Below are experts of layer 2 (counted from 0) of a mixture-of-experts language model. Rows are named router (the router's row for the expert) and show model dimensions 0-255. Each number is 128 + 32 x the weight over its row's rms, rounded and kept within 0 to 255. Numbers have three digits each.
After each expert's rows: "mostly gets" lists some tokens that are sent to it at least half of the time. This comes from a sample of Wikipedia text that the model never trained on.

# expert 6
router:120149117068106126151082140195115226110147132089126137111073114128145191159176113106123169134121098175166130148140130121054112095099151154106102150140189125147148127164102172116162056168120157215131114131111141045073141182098127159139083084151096191115135132163174117092094164107033104104117059054116099093086141083155157123090083108162135101178136122148115076162184112147184162098167083158137167123153154166128091099073087120118118109126137144122145148150123168116128138178116082124099174109130079142164113108112154112149115112170150064117089115077135202142134151142104129148085113140131102147124111108131087137123147131129118130164129096110154167117078125123188093136171103085136118160122094137141087153133112189152128078136178127129130157090187146089115144104173125
mostly gets: " that", " he", " first", " it", " time", " years"

# expert 0
router:158105124044156140158119113138110056117113165092132140145136135113176121082133145117134117139123138150118160105072137135096147119128181094097131105096148109162087128141159127109137110150155168114138135050139120141147120033084180132127112136142115100169163169169169119067101128143040155167119104137197122100110114156101101179125104089055120103175196157112096107101165145143141125052141150187135147133091119082115140167126094158112102172150187096111115197127112150133122118117100116122103120157102140149138093157128161049158107092132144137117170093157072119152094111046098166114126121137173147153189141117174133154113087145099154170127156123166129153080110184111159150125143111123150085109054129116151118088148133163126153000119126153130089135086121098113089167121136158
mostly gets: "h", "d", "g", "c", "f", "v"

# expert 1
router:074095106085127096171133121190175150102100149148164137168098106146162184123193110125109105131152089141133180102115131128074167106116144156081087132123133087138105130142089100123095108194109144113127156115076165102109104170138120148148129110144107176155180142181213130135115152139086107143104116020111114110131140129124124138082117122151101078152148180117134093141216104138135128078149128209113076117103122155125142135092112124123107183111141131175156149142110145129098116141118090133123125120074163165146123086160169071135127118169129076076162097109070168164154165157170080121127118102100118136186089115118072160115126113112110154171110116165148182151109130151196112112157130113137138176093109119145114141115093163141190000138187123148079186103139087107094120116185140
mostly gets: "5", "4", "8", "6", "7", "3"

# expert 7
router:081119133169095101211136137143146074100089163086036093142094129117118146133149138107126138113159073144174101139171176119083116081133156128166112196153165134122135127169107121150107113111119131198139123096077130119165174177112146126123164164116147115130108147152138133106068130150091135153132082050130082115167144134121117215106111135186077076135153161132123068125086110104127128196167105140141070121084117098126153141131071126142148150119137131104075187138116123093077091157066110118106163095129102153166099091165150128130130102133149028102080088102061140231121115141138144076123125133149091112132102123136104160123126133131145186170096057164147119099106138141148146140169141125102140109082150118138094146173142073107150086127159063165102125039121109124116141095155150
mostly gets: ",", " to", " and", " is", " was", " in"

# expert 2
router:165164093120130122150127141173093128083077125081132132135136149139112184149171132083131072111124052150167117157160137103102102073070156114095134125142153085125161114150123165148112150119101149101167125069070124101118193161125120102136091082139111146171170140190120116163083149128076092094113137110151095137111101157109154161115146121121109186161186119162114089188133166112105140104155131134127075115062181185153103106128100131139143139121132127147087141194088094107109110196114084113172106135124085153131067116152157136102129121136151117131080082082097166197068131157092106083112113155171126111087084118079059104176149139101119126136096105123181128135087113092175162114170093107102102189125174074133104144178160129115165039131154092129066067078148075111140162094153163
mostly gets: " \"", "\"", ".\n\n", " =\n\n", ").", "===\n\n"

# expert 3
router:134155138079132137128129152103115106128118162120141108125143107117137114129162126103130140123137141142162133113123093078130080107123159163126127142167158136118054085126149129078134125139103125176163147072086102142130137083125129133162086136142143126197181164217189089145111120130117111151135138066101054161105101194111096182093079126110093107138132184149151104149202116120118158113163100166116175158105149110151168124120089185116085114100164147134143117089120122132125117115098109113129147139139175110075122090149173133135134084123161120169069076063040165199083154141122170159086049193179138115135061092169118098188139145145128136174111109136176152084072108158188143129146080125184103129092070150115161147165116157158162035133122159152056135104125114138119157111168101
mostly gets: " a", " his", " the", " an", "The", " The"

# expert 5
router:142143115084130148151174109108090114124165134078166136126106148105107166113164141180148075089096068108175110072081103128122132098087157159117118135147124110149120090135171110109147081125133121118136144107119122153083114110141108188170069172115106146226154157208059098156103148131100121135168099094184110092114107213133103113121111128095120115158175170124114186139159114130126140093080173153101117160136158126134111203137107100125131190135162099127153157135060119171095089134090074137132127126128095110100082057115164113085131077083134119106098103107128182203066136154136070141096105170120133117159061172135033144114075104116089128125134116133122193110120146145181148106176083123106111143119091080127117130148098092160102077109144178177070109146137140111107169109155157
mostly gets: " |\n", "|", ".\n\n", "\n\n", "==\n", ".\n"

# expert 4
router:109160121085085141194183119164109079103086149106127119128098143150115150158163154049114120092140051144151124112115156107119113134065103121102146176121162153185160090160147118140126141143054174090129112061087176158146123087132078169172148162113139091147152140156174164160133130099036141152086180157083116126143104169096105135113137109102110122096117149131130087161129171085130112069138155132138072133105125107151181186094107127117128097103093124138089149147120150104088096150117059110130078125098161144092124102146112136110161105142165106159116102091099187130131159126144116114123150129085098132166079138129151123147122147175099099143124081187123206137092082164163157121166149095140077107121148071121124118237072185085174041144154169139125122124098085084122157095163110
mostly gets: " K", " United", " John", " County", " D", " National"